Experts of a small language model.
Experts: 224 squared ReLU neurons an expert, 2 picks a token, a shared expert of 256 neurons.
Training: a variant of SOAP for the experts, 802M tokens.
Below are experts of layer 2 (counted from 0) of a mixture-of-experts language model. Rows are named router (the router's row for the expert), down (a neuron's output weights, with its number) and show model dimensions 0-63. Each number is 128 + 32 x the weight over its row's rms, rounded and kept within 0 to 255.
After each expert's rows: a language model's description of what the expert responds to. This comes from a sample of Wikipedia text that the model never trained on.

# expert 34
router [119 150 153 103 184 148  98 109  87 177 142 121 115 172 128  47 155 107  99 134 133 119 148 100  89 217  97  96 125 123 166 126 121 131 131  90 114 172  64  87 127 120 119 130  49 169 148 133 124 142  88 115 144 150  93 116 166 108  69 117 163  95 112 108]
down0 [125  82 132 186  91  95 120 124 142  77 113 160 145 144 149 107 128 139 125 169 109  78 123 122 181 136 136 135  97 104 129  97 135 154 116 142 120 123 146 145 113 109 129 118 128 165  95 147 114 104  72 216 108  89 182 124 110 103 144 118 122 167 136  98]
down1 [103 151 126 135  73 165 154 125 149 108 117 140 120 148 154 118 144 129 157 101 132 150 131 107 143 129 148 184 140 159  76 170 111 118 152 127 109 114 114 133 120 107 141 187  95  80 147 165 190 147  89 166  97 144  82 131 150 159  82 154 111 104 121  74]
down2 [102  97  90 137 127 100 146  98 136 160 162 108  88 140  85 112 140 119  76 203 100 172  82  84 141 103  63 132 151 162 155  87  79 101 153  75 139 103 121 141 153 133  84  92 123 113 104 130  92 114 170 104 187 162 167 143 166 125 115 150 120 166 183  85]
down3 [107 117 124  92 136 125 150 151 137 124  96  95 123 121 203 209 123  89 102  68 132 163 118 150 178 132 142  88 134 181 137 168 120  91  81 218 125  86  71 159 114 179 143 176  94 101 129 118  72 123 137 115 123 133 163 173  74 118 139 109 147 143 169 129]
down4 [160 163 201 113 179 111  98 133  87  92  83  85 136  58 118 145  81 159 128 167 107 137 125 123 158  86 151  68 152  95 105 164 132 152 120 158 199 112  65 139 101 123 158  84  56 142 131 104 138  94 118 114  66 134  66 114 121 115 153 102 118 121  99 165]
down5 [103 108 178 128  98  87 141  91 155 128 137  82  76 129 145 157 151  90  65 179 123 141 168 123  64 134 204 112 141 173 144 117 138  84 156 141 135 142 162  79 117 146 129 100 149 168 195 118 149  96  58 160 147 100 129  75 153 188 103  82 116  88 141 101]
down6 [118  79 130  97 120 162 174 123 118 153 137  76 127  58 112 158 116 144 152 145  58  68 128 129 119  95 151  91 186 139  87 144 153 153 101 142 134 159 212 128 146 123 155 126 133 160 124 150 148 115 137 108 131 108  99 102 123 173 135 130 165 139 115 162]
What it handles: Word-internal name syllables. Middle or final pieces of foreign names and agent nouns, such as mix-er, Cambu-ur, Kuban-ek, e.g.

# expert 30
router [ 97 117 179  67 119 138 123 115  97 146 117 127 179 207 108 128 165 161 104 148 143 132  98 182 125 142  73  85 118 145 125 109 121 154 144 136  96 129 104 150 166 100  76 106  88 149 163 122 131 159 145 131 100 157 109 121 133 135  94  97 155  85 148  91]
down0 [137 141 175 169 132 153 101 142  80 155 108 124  99 106 150 178 111 105  79 167  86  97 191  85 129 113 124  70  93 116  90 135 129 117 130 132  92 133 127 149 194 120 108  90 166 146 182 112  78 103 148 203  92 133 172  86  96 157 140 130 121 120 109  68]
down1 [155  67  81 173  94 143 150 170  87  99 125 151 141  82 141  36 129 153 138 144  88 130 114 127 178  51 104 120 130 146  88 149 117 155 141 188 121 163 169 109  91 125 175 123  77 120 107 134 139 174 107  94  69 144  87 171  77 128 132 135  95 164  94 127]
down2 [128 133 159 125 131 110 109 146 171 143 132 152 112 198 124 167 159 101 137 116 136 145 120  87  96 107 109 181 167 141 153 120  78 126 125  82 104 138 130 147 148 158  90 152 121  90 122  74 130 169 147  86 189 128 173 114 172 165  76 180  91 161 124 179]
down3 [162 135 141 152  60 129 112 128 162 171 156 161 155 195  83 140 133 146 106 146 118 137 153 110 152  91 133 129 101 108 166 137 165  87 128 141  83 145 135 177 187 117 124  46 124  63 134  80 134 121 100 163 187 175 100 147 141 147 126 153  98 159 107 176]
down4 [147 124 205 122 149 129 153 133 117 118 162 169 157 154 111 124 110 132 122 102 101 103 199  91 108 124 115 207 169  58 113 109 146 115  81 144 136 123 128 122  80 162 118 108 152 123 123 151 113  86 145 171  72 122 166 165 129 169 144 110 191 137 152 107]
down5 [150 138  77  98 134 203 100 123  99  90 102 177 106  92 144 113 135 130 141  73 101  97 117  72 128 128 143 132 177 130 170 114  84  97 110 164 201 114 156 104 125  91 101 110 125 163 110 136 124  93  74 156  95  62 140 127 116 176 125 136 178 150 127 116]
down6 [135 124  74 167 102 142 153  93  94 177 113 173 106  51  91 105 135 125 101 138 174 151 136 135  84 173 127 135 111 126 132  78  88 142 152  61 130 130  92 128 115  86 141  96 138  93  98 188 213  94 174 151 124 129 168  85 143 157  72 157  77 127 145 140]
What it handles: Pronouns and section markers. Subject pronouns starting clauses and section-heading "==" marks or line breaks after headings, such as he, it, She, ==.

# expert 21
router [112 144 141 127 165 147 132 132 142 159 165  90 178 155 142 108 153 175 131 143 106 209 148  98 135 117 106  41 176 126 112 127 131 140 133 116 138 120  69  82 152 214 101 108 103  82 150 143 166 137 136 145 154 121 109  87 189 170  93 141 151 100 164 132]
down0 [121 198  87 157 102 160 161 136 155 160 128  77 136 106 114 144 131 137  80 183 106 119 124 140 136  98 149  80 107 140 111 156 116 100 131 142 145 124 155 112 113  94  81 127 168  91 155  89  79 204 120 110 145 102 156 129 136 121 146 105 197 125  96 154]
down1 [162 107 118  61 158 120 148 140 163 104  93 132 111 117 193 152 117 122  83  94 130 159  43 122 137 145 151 197 139  56 160 116 137  97 113 130  93 140  87  78 190 134 148 176  92 153 186 133 115 123 115 130 112 142 167 189 155  93 140 130 187 166 201 192]
down2 [132 158 105 155 141 117 191 135 128 126  98 105 163 118 151  45 110 122 125 120 158  64 180 174  84 144  82 168 195 149 111 177 154 124 135 147 139 135 143  75 176 182 158 141 162 115 103  99 111 135 155 116 123 146 115 110 155 114 124 127 106 104 207 104]
down3 [121  92 127 145 145 117  66 169 176 167 117 183 129 173 123 187  88 134 150 101 129 104 164  81 131  95  63  58 149 152 131  85 155  99 142 170  68 157 140 146 120  96 117 118 142 174 164  91 139 156  99 107 162 136 119  89 147 134 126 184  70  73 119 140]
down4 [162 133 114 130 164 130 156 155  71 127 169 148 115  87 118 185 141  79 180 141 124 114 134 187 193 102 125 140 217  96 152 135 170 120 145 155 161  82  96 152 124  87 177 162 122 164 145  81 173  98 149 130 170 101 142 119 174 134 143 127 149 120 203 199]
down5 [142 101  73 162 151 192 116 148  94  87 153 158 158 127 145  60  80 173 128 128 131 121 179 136 151 111 154 111 193  83 122 114 159 118 120 107 141 147 101 138 103 113 154 110 152 168  86 166 116 101 186 100 112 138 170 141 174 114  82 103 189 116 106 122]
down6 [115 118 164 131 160  64 163 142 126 135 120 126 129 147 124  61 110 144 111  96  95 123 123 122 120 107 106 170 108  76  86  98 135 143 210 100 133 123 196  53 132  91 131 134  65 149 146 155 138 125 119 162 105 113  18 142 137  75 157 149 169 117 138 157]
What it handles: Plural suffixes. Plural endings and plural nouns ending a word, chiefly "s", also ers, ies, people, those, others, including the "s" in it's and let's.

# expert 8
router [153 101 161 113 136 180 130 124 110 207  95 182 133 102  84  89 120 166 136 191 139 147 129 130 103 168 143 126 134  80 121 109  97 109 120  97  93 171  96 109  82 172 123 104  71 124 137  67 190 154 161 104 193 151  50 127 132 136  68 157 135 145 156 157]
down0 [139 136 151 164 112 147 153  90 117 139 163 133 113  99  97 146 117  96 144 150 116  93 103 150 113  89 106  85 216  84 104 119 159  65 205 172 193  81  56 134 103 116 143 162  75  65 166 114  73 141 153 160 150 106  95 124 122 126 125  93 176 147  84 170]
down1 [100 125 141 102 119 147 120 152  96 124 153 112 164 137 163 147 163 184  93 143 118 176 131 137 123 179 214 198 167  69 132 130 150  90 137 152 149 157 144 142 195 103 115 202 125 155 120 119 120 137 111 123 116  94  88 116  76 114 155  29 175 120 122 169]
down2 [146 101 148 171 143 124 129 135 177 175 133  81 103 129 158 118 165 103 207 153 116 122 175 146 111  25 114 171 114 126 148 116 142 156 166  95 137 113 124 154 162 105 103  51 172 118 137 187 135 105 139 102 151 133 121 122  60 135 206 130 118 118  97 119]
down3 [128 118 105  82 138 110 118  99 124 135 118 136 156 123 137  81  98 100 118 144 103 131  53 143 106 188 116 163 176 105 146 130 138 147  86 116 124  73  75 136 191 119 189 115 150 131 143 134 130 139 108 155 105  59  96 160  92 103 116 114 127 144 120 193]
down4 [ 91 118 143 169 121  85 163 122 144  95 178 148 108 114  88 170 164 104 138 173 100 170 137 127  99  83 166 124 103 114 143 139 151  81  59 102 134 110 137  99 112 115 110 106  92 105 108 154  45 163 206 100 144 186 143 170 107 137 171 165 158 133 145 135]
down5 [135 111 110 125 153 130 129 139 154 115 180 101 117  95 163  77  75 125 102 101 139 106  95 136 135  85 107 106 184 150 149 113 152 147  77 136  88 136 157 136 163 180 180 145 209 158 117 100 126 155 108  87 181 135 111 137 172  94 129 139 146 142 142 182]
down6 [141 137 123 188 138  91 110 172 139 151  92 116 149 138  99 134 206 137 191 192 123 106  95 105 134 116 127 138 108  92 115 114  47  93 130 123 125 165 140 166 121  78 143 104 139 131 110 107 133  62  54 125 149 148 117 130 114 126 105  74  71 107 138 123]
What it handles: Commas and list joins. Commas after nouns, names, places and numbers, including in addresses, scorer lists and thousands, plus some "and" in paired names.

# expert 31
router [211 136 155 151 109 115  99 156  96 183 127 144 160 132  93 134 151 140 113 159 136 174 156 104  76 124 144  72 105 144  98 109 162 127  98 137  74 178 111 128  52 162 127  72 109 162 118  97 169 189  80 164 114 152  65 126 124 142 133 103 121 120 152  79]
down0 [144 114 122 140 112 126  93 115 128  99 158 195  78  63 129 130 119 168 175 154 102 123 172 155 132  71 100  91  97 109 117 136 121 139  93 136  82 139 146 117  62  91 105 154 157 146 184 121  72 190 163 169 131 166 138 117 142 127 126 104 136 164 152 112]
down1 [126 139 181 147 157 198 115 101 182 177 183 106 109 169 138 135 149 160 116 119 162 121  99 135 109 133 129 175  98 122 174 111 120 171  81 130 167 150  82 132 117 150  80 164  95 105  80 161 105 119 116 114 115 149 174 173  92  97 108 119 122 127  68 155]
down2 [167  81 138 160 127 107 102 117  80 115 167 157 115  59  82 179 132 184 187 171 173 107 116 118  81 105 129 104  87 143 125  73 150 146 143  97 154 151 118 110 142 139 156 151  97  91 139 112 159 202 148 113 165 167 161  80 157 115 118 105 120 171 103 137]
down3 [127 120 114  45  66 159 191 135 126 109 140 126 138 141 147 106 147 160 119 180  95  56  86 127  70 122 165 118 176 165  99  48 112 131 192 102  91 123 129 115  91 102  94 152 116 157 158  75 136  73 107 137 104  90 137 121  87 130 117 107 114 101 108 181]
down4 [111 156 148 152  65  92 144 135 108  90  79 125  97 156 166 112  84 152 147  99 159 123 156  97  56  66 145 141 156 162 125 162  95 152  65 118 109 147 143 137 115 136 185 130 123 108 123 174  91 136 164 141 133  82 130 118 149 164 104 132 135  56 117 112]
down5 [117 173  82 141 167 131  87 107 112 175 115 167 171 102 156 107 126  86 128 150 164 104 172 121 140 107 173 153  95 114 154  85 174 112 127 156 116 162 143 172 132 168 124 127 104  63 106 130  87 177 118 133 105 114 152  84 165 128 152 176 168 162 200 169]
down6 [157 147 120  43  79 175 141 169 146 125  85 134 140 153  94 171 101 175 167 175  81 132 134 112  91  55 116 182 100 101 109 119 142 165  95 165 117 161 167 113 117  98 115 136 104 136 120 206 157 131 122  95 113 119 114 143  84 138 144 118 137  89 155 117]
What it handles: Table pipes, biography verbs. Pipe starting table rows or header separators, plus biography past-tense verbs like died, began, married, received, released; also Binomial in taxoboxes.

# expert 37
router [154  14 170 128 127 163 158 126  90 161 140  69 132 140 124 116  93 150  89 130 151 158 157 181  99 214 172  97 101 144 125 104 142 120 105 123 111 184  72 173 121 153 126  94 120 170 133 139 136 131 149 142 135 142 115 112 114 138 123 103 120  73 139  88]
down0 [123 142 117 130 103 144 134 183 137 203 115 149 117 110 119 133 163 123 137 118 193  92  98  32  90 103 158 164 135 172 136 162 164 165 121 126 124  92 109 120 129  70 127 159 105 133 104 143 174  95 116 108 175 133 125 136 172 142 163  86 161 156 104 149]
down1 [102  73 144 138 103 176  93  89 127 136  87  65  77  96 145 108 128 139 100 134 132 109 213 178 114 124  93 150 132 122 160 138 147  99 177 127 127 104 149 125 108  95 154 179 110 153 168 131 169 129 107 137 115  66 151 113 155 152 196 110 158 129 132 124]
down2 [119 144 129 193 103 132 107 145  65 122  95  97 138 201  95  55 155 150 196 167 138 111 158  85  73 121 157 143 150 181 155 165  79 164 125  80 163 172 105 150 115 191 108 124 142 132 134 163 138  94 112  44 128 130  50 119 114  94 118 131 114 143 112 121]
down3 [ 89  86 122 108  82 101 108  94 157  85 130 116  93 164 132 159  95 129 153  84 154 206 126 140 129 129 190  83 138 125 134 182 187  90 153  93 168 122  82 140 114 131 130 115 132 107  77 153 100  97 191 154  98 147  95  89 151 154  89  37 104 159 134 112]
down4 [158 123  72 119 113  78 146 111 120 222  97 101 136  69 125 120 151  63 101  91  98 150 144 182 136 110 111 137 137 139 103  81 103 218 187 183 153 150  92 102 136 117 118 133 158 109 111  86 119 124  90 135  82 148  87 152 153  96 153  93 152 144  95 125]
down5 [176  82 161 136 132  87 129 145 105  97 114  94 145  74 162 180 165 158  99 142 129  79  76  88 170 160 134  66 108 111 121 110 154 113 101 160  97 183 161  96 114 128 102 132 106 125 177 100 149 101 186 126 190 127  96 101  93 108 168 165 123  49 157 121]
down6 [137 129 115 146 156 109  36 124 119 140  75  97  65 146 118 106 114 150 130 154 130 147 147 111 173 153 190  77 141 161 115 121 195 129 124 154  95 137 125 108 102 148 149 125 131 103  81 101  77 173 101  78 130 149 137 103  71 101 135 133 110 173 105 147]
What it handles: Mid-word name pieces. Short letter pieces inside foreign surnames and place names, often Finnish, Turkish or South Asian, such as Vir-k-kunen, Hal-k-bank, Islam-abad.

# expert 5
router [111 123  96  63 136 157 125 154 163 117 161  95  94 184  89 122 130 157 105 143 167 132 134 133 128 151  79 126 191 125 141 108 116  85 132 190 150 193 125 141 125 148 137 141  95 153 164 148 147 219 126 110 117 170  75 158 145 112  83 129  94 140 163 121]
down0 [140 165  78 142  80 116 172 119 146  87 124 101 141 127 106  78 145 120 184  78 162 120 118  85  94  90 138 108 181 139  96 108 136 114 144 118 126  75 114  92 136  75  82 142 116 145 134 155 171 120 116 112 140 149 125  91 167  95 125  81 130 113  82  94]
down1 [140 154 134 134 117 145 116 108 131 114  78 111 132 139 127  75 165 136  91  98  76 123 105 182 168 120 129  81  96 148 134 149 180 161 139 147 165 155 118 112  99 137 150 111  77 143 119 138 102  86 144 110 153 105  93 119 102 151 117 100  86 119 169 105]
down2 [111 110 106 109 130  73 146 159 120 125  98 110 101  84 168 121 145 126 100 120 120 136 146 142 107 122 139  69 137 130 109 158 109 146 121  93  81 120 145  99 141 121 136  79 126  96 155 179 143 159 104 109 186 114 168 129  72 159 141 205  76 119 129  96]
down3 [126 147 115 136 138 107 152  61 130 128 127 155 135 181  50 135 182  26 102 113 135  95  77 162 187  91 135 102 112 114 131 155 111 109 178 150 169 170 132 145 128 116 181 132 131 127 128  89 122  89 111 109 151  94 111 158 173 113  93  98 159  54 172 174]
down4 [160 124  79 157 138 103  91 187 150 149  89 130  96 109 145 155 105 112  86 137 111  93  96 130 107 209  82 138  63 152  90 142 176 133 174  78 108  71 110 176 116 107 151 102 102 151 139  85 143 158 139 172 181 114 141 105 119 149 102  88 116 124  53 157]
down5 [118 120 169 100 133 164  94  96 191 120  85 118  62 165 142 140  92 129 175 137  97 116 107  71  99 112 118 132 118 186 127 145 147  82  97 137 175 156 133  87 166 138 126 121 186 117 120 132 150 104 133 186 188 109 153 117  99  76 122 101  75 136 101 175]
down6 [179 142 143  58 138 122 146 143 162 121 172 181 101  95  75 123 104 180 217 109 175 160  98 190  99 179 124  71 162 165 118  74 144 157 131 130 104 154 109 129 147 126 128 153 136 113 159 140 107 161  89 123 124 153 100 123 150  89 112 173  95 169 132 157]
What it handles: Agent and link prepositions. Prepositions and dashes that introduce an agent, partner or following item, mostly "by" after participles, plus "with", "including", dashes, "vs".

# expert 28
router [173  90 180 104 137  92  74 178 139 112 155 116 105 146 137 156 158 151 123 146 152 144 148 118 115 144 143 121 151 142 164  95 156 127  68 171 105 193 128 124  72 147 119  89 130 156 156 141 134 137 142  72  74 170  84  87 138 155  84 156 162 180 118 110]
down0 [128 196 156  98 119 128 179  99 150 119 202 156  87 155 140 120 132 109 128  95 138 103 101 111 122 134  87 156 140 132 101 154 138  85 190  97 144  89 193 164 106  92 125 123 106 172 149 169 151 173  97 142 113 125 103 123 195 103  66 129 132 163 166 137]
down1 [105 105  95 124  99 135 120 149 146 133 124 139 102 141 152 128 157  92 175 140 123 126 142  82 125  82 106 120 117  75  94 120 116  85 189 133 133 139 164 128 128 128 156 113 118 162 161  63 125 115 123 146 212 130 133  93 165 131 145 148 133 124 147 117]
down2 [110 133 111  93 101 115 130 115 134 157  86 137 141 125  92 199 160  95 124 183  98 136 104 158 179 156 164  88 126  73 140 146 131 112 113 153 113 122  89 114 114  90 102 148 122  94 134  72 110 100 130 129 125 140 103 149 166 166 120  92 138 158 128 136]
down3 [125  91 103 139 141 126 103 137 131 106 205 119 125  99 189 169  87 130 106  94 152 168 154 130 128 102 116 132 140 204 133 149  99 116 100  91  88 118 167  92 152 150 160 159 115  67 154  90 154 166 126 152 109 153  81 108  68 113  92 122 158 152 139 153]
down4 [126 151 106 147 106 110 144 127 133 176 163  68  94 159 125 115 133  91 131 126 163 146 117 120 106 102 174 192 149  82 152  75 180 114 126 113 137 102 154  67 117 103 102 151 137  41  85 150 135 129 126 105 157 165 140 157 183 114  96 161 156 107  81 144]
down5 [134 109 156 102 161 116 116 117 127 163  96  70 162 113 226  91 117 192 156 110 111 132  88 141 123 142  88 136 127 134  82  92  90 115 142 145 113 110 140  84 142 112  62 113 118 122 130 141  68 115 125 145  57 142 124 156 203  85 100 129 127 124 109 110]
down6 [127 115  71 140 121 197 172  91 143 152 190 158  66 151 193 149 116  77 144 127 168 146 158 117  99  78 140 179 129 148 112 115 160 155 117 173  96 127 132 173 157 143 128 113  97 109 165 172 148 162 164  73 151 191 123  99 138 132  63  96 122 145 119 124]
What it handles: Copula and auxiliaries. Forms of be, especially was and is, after a subject noun, plus other auxiliaries and following participles like forced, transformed.

# expert 24
router [114 123 190 114 117  92 143 129 133 184 121 113 192 109 119 123 123 131  41 174 174 104 149  55 109 217  97 107  99 110 116 115 123 145  56 143 129 147 112 138 131 189 124 123  89 136 180 132 166 127 127  86 150 120 117  94 160 112  82 141  69 126 142 103]
down0 [ 82 140 133 139 108 176 161 175 160 120 146 103 151 115  75 181  84 158 116 123 158 140  99 105 164 156 102 169 107 140 108 126 112 107 101 102 100 104  81 155 122 151  91 138  68 125  96 159 108 132 112 195  68 124 102 135  66 102 124 100  88 155 179 112]
down1 [117  74  57  86 128  74 138 134 109 129  95 144 124 102 134 100  91 165 139 180 122 194 117 123 150 112 117 145 136 143 104 132  88 133 165 116  53  56  79  94  93 115 142 187  46 119  70 145 131 171 166  94  87 151 119 173 137  94 129  68 115 171 113 119]
down2 [134 121 169 188  95 128 157 124 147 122 133 129 126 184 175 159  95  99 170  76 183 132 176 117 125 153 154  57 174 184 163 128 144 133 116 123 157 141  62 125 110 196  85 159 110 179  85 105 133  99 108  91 122 126 186 140 180 179 164 112 153  90 160 114]
down3 [132 138 138 113  84 132 156 160 106  86 142 139 101 177 137 118 127 135 123 115 107 101 146 136 135 149  92 113 170  75 154 114 117  99 123 168 149 158  74 158 107 149 135 107  89 142 118 115 151  81 148 140 183 163 117 173 131 168 142 108  70 135 112 133]
down4 [149  95 110 109 136 166 145 164  93 175  80 135  77 118 167 107 120 108 144 139 105 161 135 158 107 132 118  72  80 120 110  90 102 177 137 116 177 117 119 184 147 138  76 133 163 100 127 148 132  65 135 140 103 145 114 130 156  92 183 162 181 121 128 116]
down5 [ 79 102 138  84  69 154 154 140 107 195  83 129  91  34 137 154 144 167  83 208 118 170 163 139 168  89 150 128 127 118 129 172  65 158 132 181 132  93  76 116 144 129 179 164 143 140 125 151 146 147 132 162 135 132 135 167 103 147 130 151  46 137 166 131]
down6 [ 89 138 149 125 188 112 143 116  54 134 178 152 165  91  67  69 143 112 131 125 163 150  93 122 123 127 118 138 188 158 129 121 137 102  70 112 122  93 123  96 154  74  97  69 100 128 155 176 165 117 135  95 186 100 165 144  96  86 161 139 177 185 114 133]
What it handles: Non-Latin scripts, transliterations. Byte pieces of Chinese, Japanese, Tibetan, Hebrew and Cyrillic text, and syllables within transliterated Asian or foreign names like Ka, Peng.

# expert 22
router [177  74 180 121 158 119 127  99 198 204 109 110 179 158 103  85 100 181 103 153 134 176 132 104 163 122 123 113 134 141 124 113 124 131  57  69  80 133 119 109 118 180 121  97 118 144 154 130 183 190 110 167  94 166  96 119 139 117  88  91  96 143 173 114]
down0 [129  76  87  85 166 125 143  70 123  85 147 142 106 127  81 131 152 106 110 147 142  79 108 119 100  54  97  77 213  92 201 122  65 182  93 100 117  96 156 168  78 144 129 144 122  65 119 141  74  92 153 118 111 130  86 184  50 167 116  96  88 109 139 115]
down1 [108  99  94 140 124 113 184 131 143 113 124 122  95 170 115 163 129 114 141 195 133 125 138 150 139 137 156 139  97  92 124 149 130 152 133  93 177  60  98 140 167 116 141 151 199 188  83 105 130 132  91 161 172 141 171 105  65 125  67  95 145  99 175 101]
down2 [101 132 111 122 129  96 118 144 133 111 130 153 124 175  93 141 124 146 134 177 139 104 146 126 151 117 125 167 119 166 139 123 147  94 103 125  90 102  66 101 117 155 172 115 146 158 137 155 117 147 110  65 169  73 207  92 115 152 128 142 134 138 153  81]
down3 [118 112 148 166 125 101 156 191 126  97 122  90  90 100 117 103 147 146 120 102 144 203 152 167 151 173 195 200 149 131 117 159 168  98 141 164 178 129 112 118 128 137 135 164 133 108 139 206 135 156 142 141  97  93  64 126 117 118 139 146 193 160  51 146]
down4 [110 102 120  77 108 122 127 153 106  94 164 170 134 108 160 132  84 150 164 129 125 185 105 155 152 121 144 149 113 148 121  92 101 131 121 139 153  86 109 172 142 150 176  94 198 156 127  96 122 152 141 185 160 107  11 107 157 146 127 132 138 222 110 151]
down5 [158 162 150 126 133  76 130 167 125  66 188 109  90 130 118 111 120 102 156 116 104 143 176  92  94 111  78  69 191  98  35 113 136 155 133 155  93 133 115 137 137 107 128 133 126  84 189 141 139 167 138 105 110  78 108 112 137 151 101 125 100  79 138 106]
down6 [ 69 107 139 149 199 138 118 131 147 136 179 135  71 217  94 133 134 113 139 133  98 142 105  55 171 139 172 125 156 123 114 149 110 137 226 177 123 194  72 126  98 147 177 119  83 126 130 132 127 115 103 124 123 109 160 145 118 163  86 163 162  69 188 127]
What it handles: Prepositions linking nouns. Mostly "of" after a noun heading a phrase, plus than, including, among, like, such as Geography of, one of.

# expert 7
router [134 141 140 103 119 154 137 181 149 125 179  74 118 103 127  52 122 121  90 118 152 153 158 105 115 114 181 150 134 101  94 110 112 115 107 166 117 171 113 111  82 111 155 111 113 119 179 102 164 157 141 106 187 146 107 143 163 147 135 110  82 127 122 130]
down0 [112  90  61 176 113 126 103 118 154 146  76 128  47 133 165 119 138 139 144  66 151  82 149 129 114 154 119 156 143 129 182 147 126 148 117 122  68 123 116 138 106 178 157 123 169  61 101 174 185 168  90 103 175  94 113 123 160 103  98  70 143  87 131 137]
down1 [ 90 100  79 135 124 175 114 154 155  86 166 105 128 171  87 127 109 186 104 116 142 113  89 120 100 121  94 138 139 174 151 138 105 125 170 116 155 184 146 139 103 133 124  86 153 104 133 185 159 142 125 133 100 114 152  95 184 139  98 142 172 121 127 127]
down2 [140 119 133 122 184 182 120  95 126 106 135 164 142 170 109 101 100 114 131 146 130 155 120 147 153 122 181   6 128 147 104 159 159 118 117 102 129 135 127 121 156  72  81 115 139 162  96  66 143  80 114 130  96 109 107 115 137  25 104 156 124 176 124 119]
down3 [ 77 125 125 151 152 140 113 124 107 122 155 110 129 151  61 152  98  70  62 136 120 125  97 150 169 104 186 142 139 175 172 155 110  76 165 158 141 131 126 126 110 144 123 142 148 121  93 130  88  92 129  84 141 124 152 160 174 142 125 172 137 199 151 123]
down4 [ 96 178 169 123 103  81 139 114 188 132 140 227 108 182 115 133 144  75 119 147 106 157 170 113 138 136 121  88 151 122 140 142 122 134 124 194 115 118 214 127  72  89 137 155 169 161 101 129 148 142 142 100  84 137 110 220 161 153 186 139 194 143 142 143]
down5 [148 149 109  76 159 138 123 168 136 100 120 166 128 158 142 126 113 140 150 160 141 107 158 110  27 120 137 170  77 144 174 180 127 142  24 188  89 114 112  99 117 138 102 118 136 141 145 137 169 144  54  92 159 141 192  79 191 149 118 102  88  86 150 108]
down6 [130  62 146 165 144 184 144  91 137 139 117 157 138 139  57 142 116 111  77 141 161 105 165 146 113 164  90 109 118 112 217 153 136 106 205 102 148 118 133 115 121  94 161 135  98 117 138 125 148 110  96  92 130 156 111 222 110 147 149 124 173 112 111 120]
What it handles: Semicolons and from. Semicolons separating figures in flattened stat tables, plus route prepositions like from, between, along and bullet dots: runs from, 0;, 2;.

# expert 43
router [104 115 179 132 172 223  54 143 145 148 113  58 176  99 110  97 144 174 108 131 138 130 139 123 138 125 138  96 169 110 162 145  77  93 105 137  92 176  85 112 179 160 143 110  34 135 121 109 140 144  92 114 118 157 101  94 187 153 109 104 141  92  98 120]
down0 [173 103 167 134  88 103 165 133 139  64 117  54 150 136 150 133 105  72 139  82 149 118 166  67 160  90  90 108 116  85 174  64 107 187 119 134 107 127 114 165  97 112 119 146  98 132  82 143 114  60 138 126 177 152 121 145  74 175 132 132 105 139 120 114]
down1 [114 112 183 110 152 161 142 142 109 157 135 108 116 112 158 165 115 180 146 116 135 175 121 139 114 101 103 110  90 167 110 146 113  94 142 155 153 141 162 166 120  90 136 102 151 152 208  66 133 102 142 116 120 142 118 190 141 170 172  87 102 141 137 118]
down2 [111 122 111 109 132 112 143 146 144 117 138 187 130  83  77 119 125 141 172 128 102 184 124 128  91 117 160 101  93  63 139 145 186 102 112 139 139 136 102 176 120 155 141 205 134 176 145 159  90 165  89  62 138  83  90 134 100 120 163 128 113 168 110 120]
down3 [159 175 118 118  73 174 112  96 132 149 111 115  69 119 153 160 131 141 127 172 122 117 145 135  94 153 116 113 141 123 123 128 165 130 146  94 131 126 117 130 101 118 136  62 126 130 137 148 178  98 146 110 124 120 154 138 153 150 104  92 152 149  90 120]
down4 [145 126 171  83 110 124 127 122 153  93 140 149 141 163 149 133  77 167 146 112  59 135  98 133 108 117  73  98 132 111 123  94 169 197  98 132 107 139 174 125 107  87 108 119 147 135 144 201 121 132 158 142  71 133 115 120 174 100 116  94 141 146 107  90]
down5 [149 113 149 132 180  80  99 128  95 157 153 146  62  94 107 104 188  86  59  77 157 140  94 119  92 174 122 116 107  70 175 134 170  58 117  84 131 126 112 139  96 113 121 111 124 157 111  99 189 130  78 107  95 110 136 114  90 184 137 154 148 120 142  82]
down6 [122 106 113 173 105 146 136 158  98 167 106 110 165 137 139 148 153 108 119 140  96 134 140 137 178 150 115 172  95 111 193 126 135 114  81 136 103 145 123 162 173 117 102  76 107 136 157 154  94  59 118 164 103 137 113 156 175 150 117 126 143  86 162  95]
What it handles: Creative work nouns. Nouns for creative works and media after the, his or a: film, album, song, music, book, series, plus some field nouns.

# expert 32
router [141 111 112 150 130 192  96 109 115 131 144 107  73 141 105 148 166 151  82 155 143 146 194 119 150 133 154 129 142 129 114 109 113 133 125 130 124 131 162  87 109 167 135  89  91 191 140 138 102 169 149 121 179 126  95 131 170 135  81 177 107 130 143 102]
down0 [169 105 159 107 119  76 154 105  68 163 119 138  77 165 160 117 114 172  89 189 135 134 126  69 123  92 121 139 165 125  99 144 155  84 131 204 135 137 192 163 157 183 136  46 118 101 167 138 174 104 129 133 150  96 187  93 145 153 124 168  93 163 194 128]
down1 [114 107 122 175 165  68 163 120 167 144 139 126 103 168  61  77 115 124 112 102 156 120  58 117 125 137 193  95 122 130 108  78 112  93 111 177 102 149 140 129 132 133  90 128 126 113 135 193 136  92 120 102 141 118 108 147 131  77  92 203  61 115 129 146]
down2 [169 110 173 136 133 162  93 157  43 122 168 138 120 117  94 118 108  98 121 142 184 139 160 167 183 110 124 100 177  95 106 123 123  59 137 139 134 153 101 118 106 190 115 195 144 137  90  66 106  78 104  60 173 133  90 149 143 159 101 133 132 123 176 149]
down3 [ 98 143 148  88  93 130  62 130 145 141  98 133 129 149 139 127 134  86  88 117 208 128 158 196 131 100  73 125 107 195 101 171 105 137 136  78 102 130 174  87 121 170 109 136 163 159 174 127 145 137 111 127 128  70 155 137 150  96 159  65 114 129 208 116]
down4 [203 102 159 135 127 169 149 127 101 160 147 177 142 100 153 114 116 106 157 104  79  74 116 137 135 149 114 129 196 106 131  21 170 150  78 169  99 101 122 148 198 107 121 175 148  47 107 115 105 170 142 128 172 142 109 165 142  82 120 153  95 132 191 110]
down5 [ 88 153 161  81  89 105 136 178 162  83 173 140  73 118 151 170 146  89 146 110 192 138  60 109 106  84  92 150 187 197 195 177 151 197  88 167 152 153 153 105 108 118 113  90 191 175  91 186 143 114 106 150  89 153 101 105 141 132 185 150  81 131 154  84]
down6 [142  93  99 102 122 141 179 125 175 153 120 145 119 121 179  83 151 169 140 162 138 128 169 144 117 122 107 126 136 171 167 113 165 115 151 102 159 156 213 148  99 143  88  92 125 109 130 173 118 124 159 176 108  96 159  84 101 126  91 146  54 147 158 120]
What it handles: Sentence-ending periods. Full stops ending sentences or abbreviations, plus closing bracket-periods, quote-periods, "but", and exclamation or question marks.